Weights of a small mixture-of-experts language model, trained from scratch on English Wikipedia: width 320, 2 picks a token.
Below are experts of layer 2 (counted from 0) of a mixture-of-experts language model. Rows are named router (the router's row for the expert), gate (a neuron's input weights, with its number), up (a neuron's input weights, with its number) and show model dimensions 256-319. Each number is 128 + 24 x the weight over its row's rms, rounded and kept within 0 to 255. Numbers have three digits each.
Before each expert's rows: a language model's description of what the expert responds to. This comes from a sample of Wikipedia text that the model never trained on.

# expert 14
Description: Infobox symbols, first names. Parentheses, dashes, braces and unit symbols in infoboxes and coordinates, such as km^{2} (, °N, plus common first names like David, John.
router:114114118150126124140139138109150161126133163151119135142152115134132117111143101072096143153120123139113125181208151144162106107162106096150129108125137140161149090117158132121156064081146133
gate0:153107128126120116150114123113127109163148086133075074154102126146147120147117128091100105147176157115136195135126134153184102106142138110132134104135092125134097117144139162129118147125128105
up0:144111121128131070107162126122129135107078114132108159107125174120140138130100143131114118152129137124192074095144103109116170127143129121101075163156121119133129154121123147126135149122142110
gate1:097122110125098085126128104126085105143104093092122154132107158129108127169172147138119109135130079077129155143114110099157102126114099166119142151145123131109138116127124140140157122134167133
up1:125139145104139133147174084109107157131124139161157099141129116148158137117136097114096142121107155128137153099123145110143112101112149119089130138114100077144162156161208113123095138096139128
gate2:132083137125154096121098160120117140128160124110085125100105156133134141127132165146153126150150101085155144137131109128157115101159197132127137141118116102087062108073119128112138114096120098
up2:134164121106142179139121077181117147131129114113117098137134099115130120140140111127115124112092174149109120112128140139070143143113097131151133080136151163142179117093126122119112139156138135
gate3:079096118152112113110120106114126139152140131132117156110120102130102124122112090151121126127153136140166134121141116101127106116110124091142118177144105116157109123117165128104142097107111055
up3:095127140131115099096129101109113128167140128154141120087127077108096113122119100127111147083129093095148126124119129085128138128136123085158120171150061123119105150155096160108162077133116090
gate4:094099116091106145124117118186155116197127127102136140132116141122126124108071086165116137105139091128142147143120109123081129149100122095130086167150137155148132151156121084154098123135107114
up4:123114156122128133131109119163116077185153115126119175135130120118096121145102169139117166160142142130119083096116152128112126132131109102089132161127120118171159077108162148130075076182075129
gate5:114170119133123144115135109111179095143128107149126149133136082186111177136129145121139111132137155117108131131132110118155106095108116082130113111142108110105087111162132125124134128094097152
up5:133124152100120101142115140129111162119102145138131091127140134087150089113136110122115164117131091146171134116128139134099149132122130136156126173098128137127144140101091102108141129153135103
gate6:104092132153101097123161169136125070127118129116135132147112114163138170102176137154090099128168135127129116136138092093135119161121095149093114145118082099165098160125121154133119089145153130
up6:121116130137097097097113131143108111140126132129143138157109138130117137100144150169084105106135127130161136121102150106114126169145100156098118163132133093146119105134178167143105150164147114
gate7:099153116134130142147131076130076130103140108112122107094135140122148117126166123149120097121144145147177184084113099157121091142133146152113119164118153080113154107171118108151118105101145117
up7:200094166114130097114096136128152134135099133141122115141108160149088150143100141137119124115130092121103102123132171078109183136153121096164108110109130134135137145102123115117108157162158113
gate8:125156104125132081090134095155103075140120149112122097141129128134129114133112104145174119136119128143122138173109121086112153137116114107133123130116137099116125077146130071140123105135203117
up8:125074118136121125171113166129152173125143119140147139150140123102136109131140158111094161108146122158113134100155106195161115106121149129139104131122127119127145166118126161117138120123070113
gate9:109157115095137151098149143071120147165149137139194156142130167106079106134177111107101119114114107108131127189117115099156117074139138122126130124175108114104106123109087159149118097134150118
up9:104141112100162145090132168077127141162154136118177142149118127114089103144161130116118101114132133118118110200133138106158123084150134128122140103164100122110118134139097159160123071112180125
gate10:095186158130121133103155105131135104112166116167130154105110080119149123131122137111108123107138137083136119188121068150140118110094087122098147166113135162150111141139113102081098132116111057
up10:183083120161127091139082117151110159113054133130136106125145180103128120133136123124150089144111115162100174101103138116132140139150119114150148101181120082077124159125143144132116175149127173
gate11:157163121157079103142109119144091169095090150114098121127087109132120115123116150160138121135135092127149131101106118165151148140117110111087111128141144121114126095135099132122137117111092091
up11:114105152085175126142164155117137139138132160137083138101124143131172122143136101133121128064108189148131137096137174092155144132134116149182144116119156178137127141170114122144104116128161086
gate12:183106095126149134121076117156109158125117110151106130142116126117135091158123157136128118126113101086180137128111110121112193100164106105107132123143148124107097174112121135116091175138137111
up12:133090169143097064123130119143128143161101122116090105105084123106099130149153125128115108129132114148084102149128126130134089144162180102125109135105106143131147088135152132133141127087112102
gate13:149142117151120155131073160127155113117151100104158133096145137118172150141121126120106149128132100138106158117126134134112156110115145164141160091130095104077086143157179152142140135165135114
up13:153069108130092113129090114147153173145158089135174108079097095133148163155096144150135144164112108145114139134118156139145152130125149125132113087122114123057112164122165137105164113121112134
gate14:120113123134138123131210107136129106132114091079126162141142118137152171122117081126115124105113133134122113148121141131115138119114106121111124163086173115151126136113135141077086136150137123
up14:123148132105102174138131098165098151139101157155152106070101108080108114117128136133117143116125067159143156100118184131071133178135110159151129124128186156169121112120113104194138161155123134
gate15:089106146170159134114151132161150109095107146099114126154113126110150145148134143123129141072118116132139112157148108132122147123159102147128142069102154134113101096123173133095123093090103125
up15:110101147133126182095126122177175098162101126108142155186114103115129110155128126131151132106122124104192117148128124105104154136135090117126143079150124122135099141138162148111114092102094132
gate16:100155137100152154129092147142133097114131099151084077154146132136112060101104136124195143170126103142110148100130086130135128153130148119172098136130087157065126156131120158085122167119148135
up16:149186094165077112127116143180113126163073141096109131188116097158132096095123117130112117103115115116134097168143156158104137129146139164127088165141145117139096141135136136147139150084144168
gate17:092137103139159167125125136143122140109123129106104123117165132134095114149113138155127119127129117205129112131128142129156139089145104159123092149113148140128160133088145124125127103121154141
up17:178141144125088130100134145116175157104124147117107143167125126063143121142134121121126112126135106164138127129114116169174125159076091163154156137133096130145150130140176110126113142156135128
gate18:134120128169164094171126102125125148118107114133154143128130110144120121131099148140170175152168147134122126098117138115142094131137109123143147125134157121109080141120115139078130138080144145
up18:140127138089124169134171151108129137111149161110139143158130136163140170097120107124095104128120151121132096125158116118143144123063101089125125129111118157111130120120131148145129112124110137
gate19:091097100130114117146120113170178102099092170098100133152100114136122153114123110149180100120133116139159135118102120149090125175139090135093165099173087097160161148109115158152130088129119119
up19:116096131129116124097091149140138165157115126123085115104112147151054140178137109147118096121155120138072151150114118099132122114137113112139108117110104156189147103159158131170169112099126136
gate20:104121151091117111158135121119142148097162155127143147140162093129193118086144147151106105087124144171110142163108107135123130119144137096107172093156157121131127109109165155114106127114128179
up20:145143132145139135116137126149102116195120136109084123124099114119106110147147086099105129140123133133168115125142133151130135107119111158117120133136081135108125154148064154120149137100147103
gate21:130141202114102091098067116111092096133143079109143123151111164096102145164137152144128096130123106133111153156108105101110132114120129143075170147144146140122134153110119126147127129136152096
up21:160117151140127079131120101112102101131141150116130124117133117125172165128082113088113152153135126154106162157115147152134101110104152150091154093120120154120104116127151110181127134115152108
gate22:121136122108134118134101135139163149114152158137114173128137175143157141191081132116165157187120161182145059118143155128150106100165121124126129115141135131112109082095128144125121125124141141
up22:097160133131139099113096123113138144151148134108126136122148130145119095164122145115142141165116138163136077105118154118181137141165125137141120158107148145092073085086129117128131146108128155
gate23:106161098113182116106104087133130106126175093150099137094126133112182103143090146133153112137140159144135123140121119131145120130139139135168108103143141133090130126153127110131143161116121132
up23:150132108132172134121125103169116181123110073117136129116116145124082133144112172123096108121166156140081110161128132129124090128156118141181132146107117152102124089149092148163149142125168099
gate24:194126143121144154117138151133153144148139107162081126157130124101092142104143156114120149105142143112120113156109178094102115155145116144133157102142106151121193156130131099120142156139138142
up24:064127139104121131113133115164129125089187103130136153093109132179150146157140143135129089101116114125118169128167150153095108104135106105132134115119135106122138082139158166165100169127118133
gate25:151092168117126086145143119142112168119112160083088137141106144103130105154099102161113136107107105108098158152102158127120129116105089116127136179142171136142100098167120138109137113151145121
up25:120161088120145145116127093126127116114163095181163123107148133156106176103158160124123124170146159154180095103131077131119145142170181172124133127115125126109156165110142089165139136137120151
gate26:153130134137152151111099128142128110146165131118089096123112142136157160152111128124127140095139114125127162115133135120155116131127105119125144123109113126122125124123124141165142147145156122
up26:104133108176160114145109151122131111145124121099131159089111134087114149128087143138127128105148148129115104134107150125098148087171129125093160128138136109123121131119113130132102141120105112
gate27:130074139120128146143110142140092147083126073101099150143109144138128131136139126163114135161129115147123110100116120131127145097142146101130128112148132129143120100184163103137098126142135132
up27:080120161107118109133161155143088163088128063086102144117111149136112114128155132136105117140095140118128075095127158108106126097146118127146156115159174148180140093192097089159124145155110139
gate28:122138147199151069133191128159082140117153152108120177132095136135136160133122180160100137056127124149130129150120130136134123133132086120124133162126157082136112118173104145140137141103154104
up28:113151143126136108134130136139147071100180117111086104130138115103148120136100104120111175131129102144103121123101143120114085179108112124119109155122095144110098109161116129108152130140121151
gate29:111144141174110126135104151110110100171139123152109141177115166182141126143114110146103164114108126186141093142091108103131156108140114125127081172173094096145101112134095107157115141128146142
up29:130090124092128148152122149152125133129117112158157123129150125095128126122152110130163098130143139059089177090128136126100141122150169143101144094119142125096121149149135149119115123131091138
gate30:100100155132115135140155140102127152105152136113129088144164126156130128112127163108180125093127147125152117131163145150128149128141165087123113120105095127131138145090117168124128119099134160
up30:083099149133110142155164141085146129146151112131138104133166145129125145113122135112168118104147167169166096125152154145124117117140130114138111135116093139135162141093119161092111132101110180
gate31:126143121119150134178145105108086136121103102092172135160110139104147170123107129154120126135135137164135140160094125120099146098088116162106160170139161152097151154089151102116100142157126131
up31:102137164116163105159146118136099124138140132125143132140107121094108140101134104105183163153136120126116198137113169107112134127140146153110132164143147107107132150110148143156114121149115145
gate32:096154158106136091093124130124128126155129138110160092195090141134120121147117160097128145127138125147144117125129119136170123147124146109103144157074141109087148200106124155125130112136104094
up32:154108135115094144154127123150091187079109123166145186139138102153138125115106109125165129144140113105127125130144131132109121113113101089167128113132160140130124114127137097116132154137135139
gate33:150114120150118090123099138106118112173174133141111126145144111142106127120167092129121092147121113134124131100146089112163142122161169128136128133098113073139125133127176111161132133135157099
up33:091162135082140089117164132121135176077120121099147125099116103100171132118157129091140151106130129133140145165103153168090111142118143140108156141161110165127092138128103159151095140133114169
gate34:130075182146114182112120137127115136092145067154143145113090126143137133109115171130139131147145148129141155111127089098130123105105160125125154172113123135090149108123138098113125163147123127
up34:115134164132110146113128145125094128114170057157133132121106077149131120106106161091137136158138161117185149158130120116104117110170192139114174158096135137103143106105136105131092149116170124
gate35:131157103120139157121184112157144110118144137101082111147122121111148126069140120147117104138141122173050138156118079124131130137163141139149132151154128129118131141118117141082141120180146139
up35:128129134145134135128157140126146117085168162105099097132137092141178145118135114159108151133138098152070132132130111101090109152153125107119125153134161115138108101109084140140157093131158099
gate36:079142126141164126156111083120132125111145103179108141094110134086143094143143128133152106080146139117134107143087133104124140111116133136124106145146133110152093116155079097122103121135124118
up36:159154164111121145102097169154120140176099149091149126135138150153111175097112134105126133153118104161144142109138103157074134125110123121208165122070114112122123174118154120142159157136159119
gate37:089129155182138071068138130135127090153140095112130110129095130161118155111105114085144140107133130099119082135132152138141106134109129144144139146109107095147135158111107124154158126115147147
up37:109161081137137130162108108117100128143118114141131140097128147130127121142117168124130161159081133145154118136102099135067154124176128123142100137122129072099111121117094134145094177165140125
gate38:129163145155121152110142133123149111117107094142145127183136125131115145128135167120106093150136131149115128124133119108128101133121138124179171148129114112101189101102143112163117112137179107
up38:137140119086157077141144128165135119119164172131103142144141135118147102130162097113151158116109086132108127107130199127128105119151093110095089126142142115121097118130138146124110146117143102
gate39:130084167094183126138127128142104098133124134112184142108120127134142171132099141132095157127114124114154123135141125150152096129090116092115122157140081123122112112114154108134140097159154151
up39:156123096189048118134111162132157112127127144130132095161119151109096114132132104141152096118155127138088128145103128154120155099133144148117131089122182106111139138131131152121116144125062130
gate40:086145125189116165087107117127130114169117096115073111123093122133138126174165138132153173114111104158144131117114168121146134126175135097151116127182094114116113150169117107113098102099105095
up40:098139187126167123113157102090133102121158095158136124143149108107123151144112152117148169149137100173137149119126121097087146125124168113074112120134149151114120144143135151171097131155083119
gate41:138086136151115103097114106187103108104138131157136140111086145144150124052078086152134148131161122119110139153115113119154098127094117080107113127173113091094128111152133110132132117132148116
up41:130085140124157100113160101125168132098181149133120085108166119127162135097149136123111137128142124118131127138147156120153142114110182164101104134151165123115178089135153104079117134139123140
gate42:152144138127135154164121150164138130139151115124115141156129152128086101120112097121142094105105148151162094107133143128129135139152132134157126109156152146099146140120128129068142186111136141
up42:157154127142129159156151147162160124121158129134098145143137126113106115119114090110138104118106127156170093106125146130097144121164136119145113112150136141138130114124120111082127184137150144
gate43:104169126061177158148176117100142147136179089110148176149098133138114146122146119154172107116133165136129091155110102110140133107152172147154164156147093123074120100090121144108131149113134094
up43:136091126138128105124119112145137128121108173124114113124150087124155098149128073132105137126105134098117173097150150107119112163110133090085103127153159121132137146201138124108104091096128143
gate44:135082131133156164157113151157118121108113124118112060137115119132156106140146109137153136153164174105149163109127138099142094136141123053119135106153085095121135159173104118112124114110120133
up44:074104168112098101129113131108155130116175128118151160113133146168167116133137111098141139130095112104098128150140129125118118142146154135112154095158150173170128106108162123122119120120123121
gate45:162132162137096123112142114139140168097160128069145164145125147094173132106117136122095167166138115123141131161132147167146113130162112076078124180144162140090104157110135136087096117100165106
up45:124111094081120165154099124142096129118059127148143139185091150142122157159098106149135116119131137164167116157118124131121148114141121157144162125163124120112135132133138102137127137151132142
gate46:081141095156155166142112187125127098138205082137126153148124130117118066118165136112117116176135095156149084121121144137115111156161104119166113142128104141133075136145103120126098116175092156
up46:128167090133114078152127152125107082151172111117126123135144145127111111106088117153088172145130139167119089166131156164137133154110115151151118136112107099155143155122105106121144134174071180
gate47:127135098094125137118166115117116116141116132125160103134123128141147159085129146112188150135130140136107119135114104112107124161139180110116146118142126155121133111133126104139088120122103130
up47:136141077130123100142148094135085108085116160141148120163128116103155125141184174098145161126140124107100114162110099128118139149110144126124155152167134119119148111156123129149087141124118108
gate48:135104135142138108182137131168112126134082158177146121128107108131124102110150133155110100136150077131134117140120104118142115130117122092114108160165152113135109107096135097137151130125156099
up48:121134106090132113102123122097111164152135099098102139142138168137160151141124136100185161115114156105113137102119159130127154097146133158168150132128123090127121122190125141119108119152110117
gate49:193126135124137095108129131064163136133126145139118082185115114137161118117121129138109101123138163140170136129135094108162127107105134169149116177134162136113119136165119140134145160115101130
up49:120120122106142148134112138098128158131134119148091123104148164095097122162141134132158145124146110135105088133133150121161153110136106142089088134116147139102162139101152148113131129164126111
gate50:133137124120098077151147133134094128121137134131168141151133126111166178095135133113136099098139140114127158216127128163141101134132102126088129167151131090093092122150113112120140104156171113
up50:110143166073119153128118115163119096135135115146131168133117125143158134140121160132176113126160101067149147112129160151097126091154107122120106125125128095127083100083172114142131176144146091
gate51:105131084136075119121126118141143133144124112123089107124153122146152135151117102122135166152145106125085119146120122095100142173131143104138135124090104109135116071128133091174115125137128149
up51:169150166160179085150151143109121085090135135125156108122111108107115129104139141121132110138131143119126142123123130176118127087134123123110139118125131112106124150152104134116133149117128147
gate52:106199135129108166109113116125082120133144125148116079139177097145129145112154163164162160098119143148123131128112113146155111122084150140136132111147143093108147118183138097120103141120207142
up52:116177131091135117082091107164091114138173117127090105100104118122131131111102128165162122104121117122122130106129129122112161114097130133140152156127118128100141091160112138109124183125163124
gate53:118109111157096154148141114125147145156122135139144142098095141143140155132141106092135159143147116099110175107108111090149112146134124122077195121125129158146080123163152140129156109110142106
up53:163167130098130128119136128131108160082114128125112134097140110171141111159129122152124117140107153129083104137143159162132132107138143112169081131119076099101179140100148124175102138101149127
gate54:110084115145127135119112130143120134106118150090076159153107144147133109136177107119091115151171108109138138150135153152136162115146110144146084131132133168117110179107138153170151133159142127
up54:154133106160138146121096126120140096184102075124116151127149129185147128156144124162106112158124142135142101121111113121120161101108136099138088128104099107118153124135127106142131142119130150
gate55:126133150152116092163158129139123111136094126118110147103130123154160137096107164105117138191122100164172102150113074163197133129114127085106126114137156149141090138105151104110157096112147130
up55:140113111080099138177170151143132143155105104154124150170140128196119136102062139082123128122100147165155137168122108105106142132110128135164135137118110113147178167116172131139177123104115158
gate56:139128127141142120113076124132121183140138114108137103131135119094110074168106154138136085095110142103092138083100131115130130142151160076163100129172117103135160108147136128124108139101146094
up56:139101112105117140159107108131118116160126158113112113161136178129171092148112143154146139128142066109089164103117115113157134116078140130114123114164089101128166105129183137109161117120097144
gate57:117086117111108128123170114119140095155115103172211135148166135157114093147176124105136163187086156132135124121106114094104118150089101120123135142127111158101132155127122146126145112124123125
up57:171115109120137115137103161124108171108160108145104142133133123151206127136087120108110153126143113119130117134164132150182146127090132095126163095099136091126138089118153063113120156167131091
gate58:109145128105118101083150128156135082135141144111125073103134132175079145139127123141101088115132153146099133103117132154142144177113145091089151107130142126106194124154141128135134097105107122
up58:112160128139118148136119125141145159073122165143110113102126134145058163175097112073096107167127148148106161105121126149097162164107140168126149102134119110074145146120175147150155108124113119
gate59:076190131138149104137076122125083165159131137117120142130099118147109125117143176093109123121150111115175143100119112143086099077142089152165110170142132143132166121145113127131109141107129143
up59:108114120127111125099139133135129131141145128117089128130171160144154103121101073188126114088119119155100139163134114154163127173117151095055130099107098105160114118115117137129135116137143126
gate60:149170112129134088092097131110078133125144113148133129120126145145121096113135107121107097135147188101132108113106097141117127123192105129153124143140113112145116122093079124180108154150114135
up60:157194144139135205132087175089089150096123124103112143133146149109124110108140132147088110105117144125140158128124147119139137108181140124166143126076146102109057090129133139151148158103134093
gate61:166088108105148178103135127151143164105118101134158152125108186153133063128114077144130128122119103136118111108132117115100148088124149124140154118163102117090149116119146150132116133131156116
up61:139142174090102106136074154112129132096110140170130132127177134118153092130121112121164118119109131103087174148136170121112130115089116115151110122103129153114148190154149100165110098113143096
gate62:063140147150141108128139119140154094186115103168158090104117098150134154127124124139101118105127159097134099102165164154149126136141132098143130150152115061134133077196099089131121134115142108
up62:048139136095144126131180136135170107151116107150166079101124110087144137097148118145120123125138110094135090118148125128127118130168178100116122143150134099135172108151117136115107148106129110
gate63:079116136135126154139098137124128105115173122108136163150140112118168125141097151133134142128147102103165153119115143139111124142164084118159130129142136115104106089157115124107132146108119121
up63:097097124125140090121124111122135096116114163104167121105131140115103129117164119122108128063092199163096135133145085153136102087090138121132208120103113126147175149162161150120119078124092138
gate64:100088119113138132125120159120134134123100119118113172079115147146138178164106120114089138098117128133134116106129131126076112105131118162131140164120145140091111119137103123115138128116162107
up64:114123115114117131119121157108136112130120132126157150082082155127136153155123133144136113111121143152128116137126106103091125129127095168142129160112141134106134128153124125110120100126175105
gate65:201163142138130107138137085112111079156121128126099117162148121124122105110066134133170117167129084096131115115081124128138155110101095092120136124100107110124141122098135158114135143132122136
up65:114127097104111149114135089158125109139115115126123139101109077150117153199131094120105105122135165171131157162156071149128111115124151117102141112131144135115131124154124093145114107121163165
gate66:109143117135093137148086123134120108103145125147067128105147193112138144139136130161163151140152157117143126131156131035130083138154104117138103119102121098126151105129106089104148130135079122
up66:116121087126159120094112145136116176140140113121090149092146132106119125105139143096118114143170119112095148092143096214112147131174151146138128140093085128086109127122115152130101155115126156
gate67:067148085161116167109121133123130116194120111122138172127110114185118133117134120093136146117171156136136118130160145123086113111146137125069112137151138116138121150126132115111121125125128175
up67:122098204126149147092140117134088124097152156157120111053137151103134070146140130156119086124117103123131101123105139106076146147127110111151122087152118174147142092145107101158152145147175067
gate68:105162095121112121154138153128104125091160135146174129179110104113156143144157123136144135113157127138061165109149137120158125128161145157122146154124128118076101127122121154126107092134113143
up68:097116096166126095141149106123135142134114115113123104121132123107078124148138083141117147100123095127115131111161154139125126149188119099102100191127184136086142098163104160141121126125122125
gate69:126108076134173114087143133147141129168156168114107151142125115118117159112112096087102135107136156142144141159143155131120093166113110125166112107057090160163104110171137149126157117095129142
up69:137097123145139155096095138166134126142167178110105158135138109109098122133103078110123181103116157128126168175120164141117097176108157096167133102082113150142115117151132124142114107108150142
gate70:080072118158140107087100180155126114106096096109129101084133146133118150183136154113118092131111128142186144075123140101112147154133124156146161131130146151094147132129120117164150148112165108
up70:160143125144139162152118130119124115186164134108085114157144147121129132074125142112129187136150109106102109118118122125119101174146122114080148107106153107118104167144107156133143101121077081
gate71:086155148139127118151162142138142133098140091114157157142138121103124132103124150103158129184138148161116081137161112148121129146164145138110099128107141140102124139115116123136138157126112120
up71:101149193163188107090112108139108132134138082157127087124131125115125088138100147101166086116114124128174137119154119078143135111089155170182099124113117139089201154107167126168156150134125117
gate72:159094133127109149124107120138102144138156128134162103153122126116174108151134108136167128094149095129122140156136116130123141138099143075082097130144124157115160151117179096117130116144101102
up72:155138130119134178114100142090137126144148137132101105122130164091159138144116129146143109084147125119078160159141083131151118132150147107107106090141132134153142114148162123133134117125130142
gate73:121169118111136140147125144102090111135110155099129118141147130165136106158098090102118129156110121150140096129116137094103183118161145092144110113135160123123152144137090127133168104133120143
up73:154111135107069163131125132124127138144111138141122126131103117126109152160104133119138124142116126131117145066140129098144172116150136118152152087096155132114101117114148099133180104104116090
gate74:151156136113113135181114117154120123105109148153137129132114120188163126146141162136135093129132143124146130141129148119166127077124125098136135106136154142111092166113107122132120154142094070
up74:161130127155108075086175139109117130108121098100151135142135124084109114109124139110130125136140101141084120089144117137117135155115122130117146142125138127142161121119179131132140107147142147
gate75:104118107112119126141134129106142167108124161094131100187122128158171147108131102114167137136143131112142151080139119142147112146139096059149113130106149135092147131130140130099146092163108139
up75:118151154136150129078127128125110086162132136157110166082133139113116105132101104157118130140124117141111127160146098128097145119112176127124129120093103095132104130109135160174127175119129117
gate76:143140143124135129161153095144101087059115157141132128179154129123150133091096135102128148166125113135133150154111174127103114139127129125155132085164135130113107136141151144155116089097076121
up76:130125156102129162159141133147103144116137126126159125128147071122149116145126135131147144143118126113152129154114124092114131131113097116141089140160111154099099089132114085114107163115148147
gate77:162134073153120125163105090132128106176115156155118116155104151125116117117132101164116107130138155127110139182122138129183145133158071126145121188099130121119115168135132116117123158173101154
up77:174138084175154128168111105091139117147114163189113115148122097106094145101124114099134120129127146137117150162126135107148141128159142138171145157113141120099122159172159148108125123135105183
gate78:126157132171109130150143117112167074127123158108142141132101127117097137165180143085098150123152109127100098135149129140117086133150063122136140167140175123097146117089086154128124132116124132
up78:142103104108155164146086157096115145176118123182170094110130162128167115113079116156201154123116144087141139137101146096133126108082127111160110111117056115107083163168125132090117124109103084
gate79:123146144110113110128115121129112177107156145130120157153120161124114097140120124165128114115149107113120115135134139120142121122147120101123135137163083097096136141159101133097145123121161139
up79:185115122145120137116157123142148092104143128149115106103166075124144124131127091139134145130113131129120122141112122145145139150116130100116112125088135180149108095124157127136130116155140106
gate80:115111104124140107103087101160098108200169119137131144116151149143108123115110152089141162124107112132177107108105068128126162141125102152162109199091103076143109145128122120117090125131106127
up80:116100114115119083093115099174143133177175122129159136122185112154116100119114156087144180148096138134175111103133081129142140150119146082127142171093147085114107171106185100109131116115106155
gate81:090091099105089114130079142131162144085121149082131130171164126067133098134150147168146093158155101120085126142141138108189111143116131119117132102138113122133130130121130111133147117121147113
up81:113089115129154162113155170102159100119141125092147116172129167121158136106133116149162137144134133200121134125126129079165104124126121099154162136151135102120151160175156125092138140113176104
gate82:119139131123111131125123130149108163127074120123108160108092150106103127143118164128152086106125093134163142083136074098113147146145147117200136165120152118133123088129129103143095138119155065
up82:137137133121130193114140157126154115124135164136152127071150121096119149095152147115069139107104110109132124073113173134089141139161151158137108097142159153146091134134131165155144085105121114
gate83:184141153096159117134126149147151135114129097174101152149169104110144136113151073100129129086141142140159083153138121102143159095140111132156115129118124180155145101154116134147111139153110121
up83:074168140100129110158131117082116141149158156087114131123123167123106167159133165140112110161100121147113191098097152150136106139130143133111126130135119121083091152097142152117141107110138160
gate84:097090125130141140109154148155130118086102133117165120130126129133138125108128126146129120133139169157135146163125151117158117117136115124068165119152087087159130134126186141091145102114135135
up84:116107083123099139125129148127121114128139126103147121182088148149081160177081137117109093102129163135147104146122160104109085112165078088120129128148115089168145139160167119138130097138127147
gate85:197132131119173111121087159113158138111172165144068106134160158104152084129080109118180131167101054138112082119091113104127147131094139107148107152112098136110099111107142118126157121115109154
up85:107148144136093136177152098141097088180089108123157120162111147122124155101166157141065137147175158109148141166131104130156124127157100163129106124186160112114114130140097140104129109133106115
gate86:154138142138146064099105169138123142130109117122161118130151129117110077110121162136077078120154119121111127081135110143116148121123153118147132152125083114094096179132114145154155160132149118
up86:124129156120141123138129120103172101113167097135089111113149118123126156134119133122160170158105138145114139138135086132168153133082119141104133137131122183130150131128113129094111125143125146
gate87:116120141113087130165140124110146092103127143093101097098135152144138142170127121135150134175112087127096155114131125103127124113167094106125122136162146131140153103117122119148114118131158107
up87:189124103148121121140106124143094105148132153161139122106152179138142125163126143117162116101125132111162125119132119126123147126117076138121092118110170106102112170118109121119173138146104135
gate88:161127117184138106150144129130111097180140087139155138097099156134150151139093184167130134118138109150102090127086130109133137137127114177125151174135124122126133106152108105099115141150134131
up88:119124142060131128137142134086140132120140139103132121114125128115147084096135067135117133137119157122149129158140141085073145094123170154118097075119137147114154107106185131162116126128132125
gate89:106125134126127151136087144126116143104115131113132107100105115108089130156115114114093132118141134130097134117136127138157128194129130098114155100109120100127162127158160172180128114121118101
up89:110161136106098112101132127134135102166091111133185106150124120107106111134177092116086103132136118098139137150144091102143115149130119119122153161065100155113121161133087129142128121140109134
gate90:129154142164107119151149114125133144148170128096093138123148147146123128139126097119102116138102120130155109172130129183153095138132098126134138109176119102125114135129131161138133130126161178
up90:128157144162080146126143126129135106143161140079125173152155107179119135160125082091110135143103108114152103190148131176145106134131103102125108090149126117146113133107128136129154120097135176
gate91:098112095148143129143101094102118105152117142148125134129137112117130104118142107110124175121160116156144146127115119113131123130108173143128159099158121103156172110144117104111138123127077180
up91:102127096160140136128101082121103106126131113112114146139127142130094102120133154126133180142141104164137108150129124122136115121133143134119133103180104099130202100155113144150117126135101181
gate92:128137120109179157105108118157119159144136132146082103118111166159145095122108155146136091140165148106128098093103142119087133161157113125137105113130120126114171147150106114106117164125103156
up92:139141120138114110121109127114112114116066178129128124131093148124080098172124158086112146137115133153150167093156151141120132113117152117161153112112165117099135150129129158150110144119074130
gate93:091158144116102105134177109137134120122173137111089103134139166128122136113157130116139128143161123138131129128117116107132115178150176087146105127139109160130147115130109128102101113123130124
up93:095093152187098121153162086086189098123120181117088137134108129115117121147168096136197108120115120138171116123110137124140085145080143095131149163146153157145154131137135157129135100111142080
gate94:156138162131119196126148095143124170094116101147085120121157138138107122127130110118098159143120147180137112112143158129124107165135111130150128131093136135122120115145128143161130120102134110
up94:218117143103133142164142106111110176107119125104111103142135145127106128134140111138146099131136098153117127184125155088132110118107128123120109144124131119124123122145156123120157132115180076
gate95:158114119159156086092131109158109137180093124127103108126118112126113093063156136138096105095144103123108093150110123099124145142164128105132074110120068131147137165112103130094173144126106122
up95:111183115090077128156124112140127101099126129134115163108133137132108152134093098116155164182104093101161137110124148152096132129094129177100150113148186126149095076088134130135092154180179109
gate96:062132143088107149124132119147108114132147146140132101126123115149132143120111112173171117140193149106125131128086132139153107086117188093092173098092133133127131092148173130115128143129118116
up96:138122093138131148165133122092115175124122106141174131170116110120117104171103136106116175105091144112147127128162123135076134130095119169133070161169119126094098130103124132110138097144120158
gate97:132142116189150137133076135125112157154127102090140141154105105099146119142136160111152097147137132136145113139093078083141148153182140121145097143151112170119088168144099158118116132122113148
up97:159109123094126107149162104133102114120081111153131152132100158184103145125097095138126181125128124143110179104138165149110110093108132125137146119107136103161170101114158106143106111137139107
gate98:144113114156155109139100159135112134084150139106111152150108105094125100131179185097154135108145125155184110159124097151156136152163090087163116143143117153107131130151141158120159131128145134
up98:180096106138107122148105135143122122139124122155151130141132139109120143154149155099135168150108163125109063146128134134149136150139176107107135111099179131082059107147081144153121143133134145
gate99:131113097148131133102138129150107100100138086075184090136102118175202133145128139090129103136131151087114106103092161106139134130138142144165152142129134169144132113175114142083081123123198165
up99:116101098124134152110123144147164135077135099067141131170067137156138116178153126135115140146160114081130107134099142140141122158136082132115112150139130170173089112141139143087136131128142139
gate100:095123120094153145128141141124157119126139096165095112118127118119101094104168129092136104152143156115138114146131134134097137106157132153111111109166112113119112130138121155096088127109133145
up100:141095143126102099121141115136142108102141117137086134072147130124114139101150131122131131108116160132118192111133148151136127137119170104122140166135099084114114156159124109154153126132149124
gate101:099158195132144136109158102113115124115139157141152140077116171141146141127126116111162101102117112194162108110123141131146124113125132129134126120133155118125147119093124124129167139159159108
up101:159075042144096100127127134144154133146108109121073122170140076126106124112148119112093162169135144084117165131138144112104131161112123144124124119126127147115109149166161116164133127112081156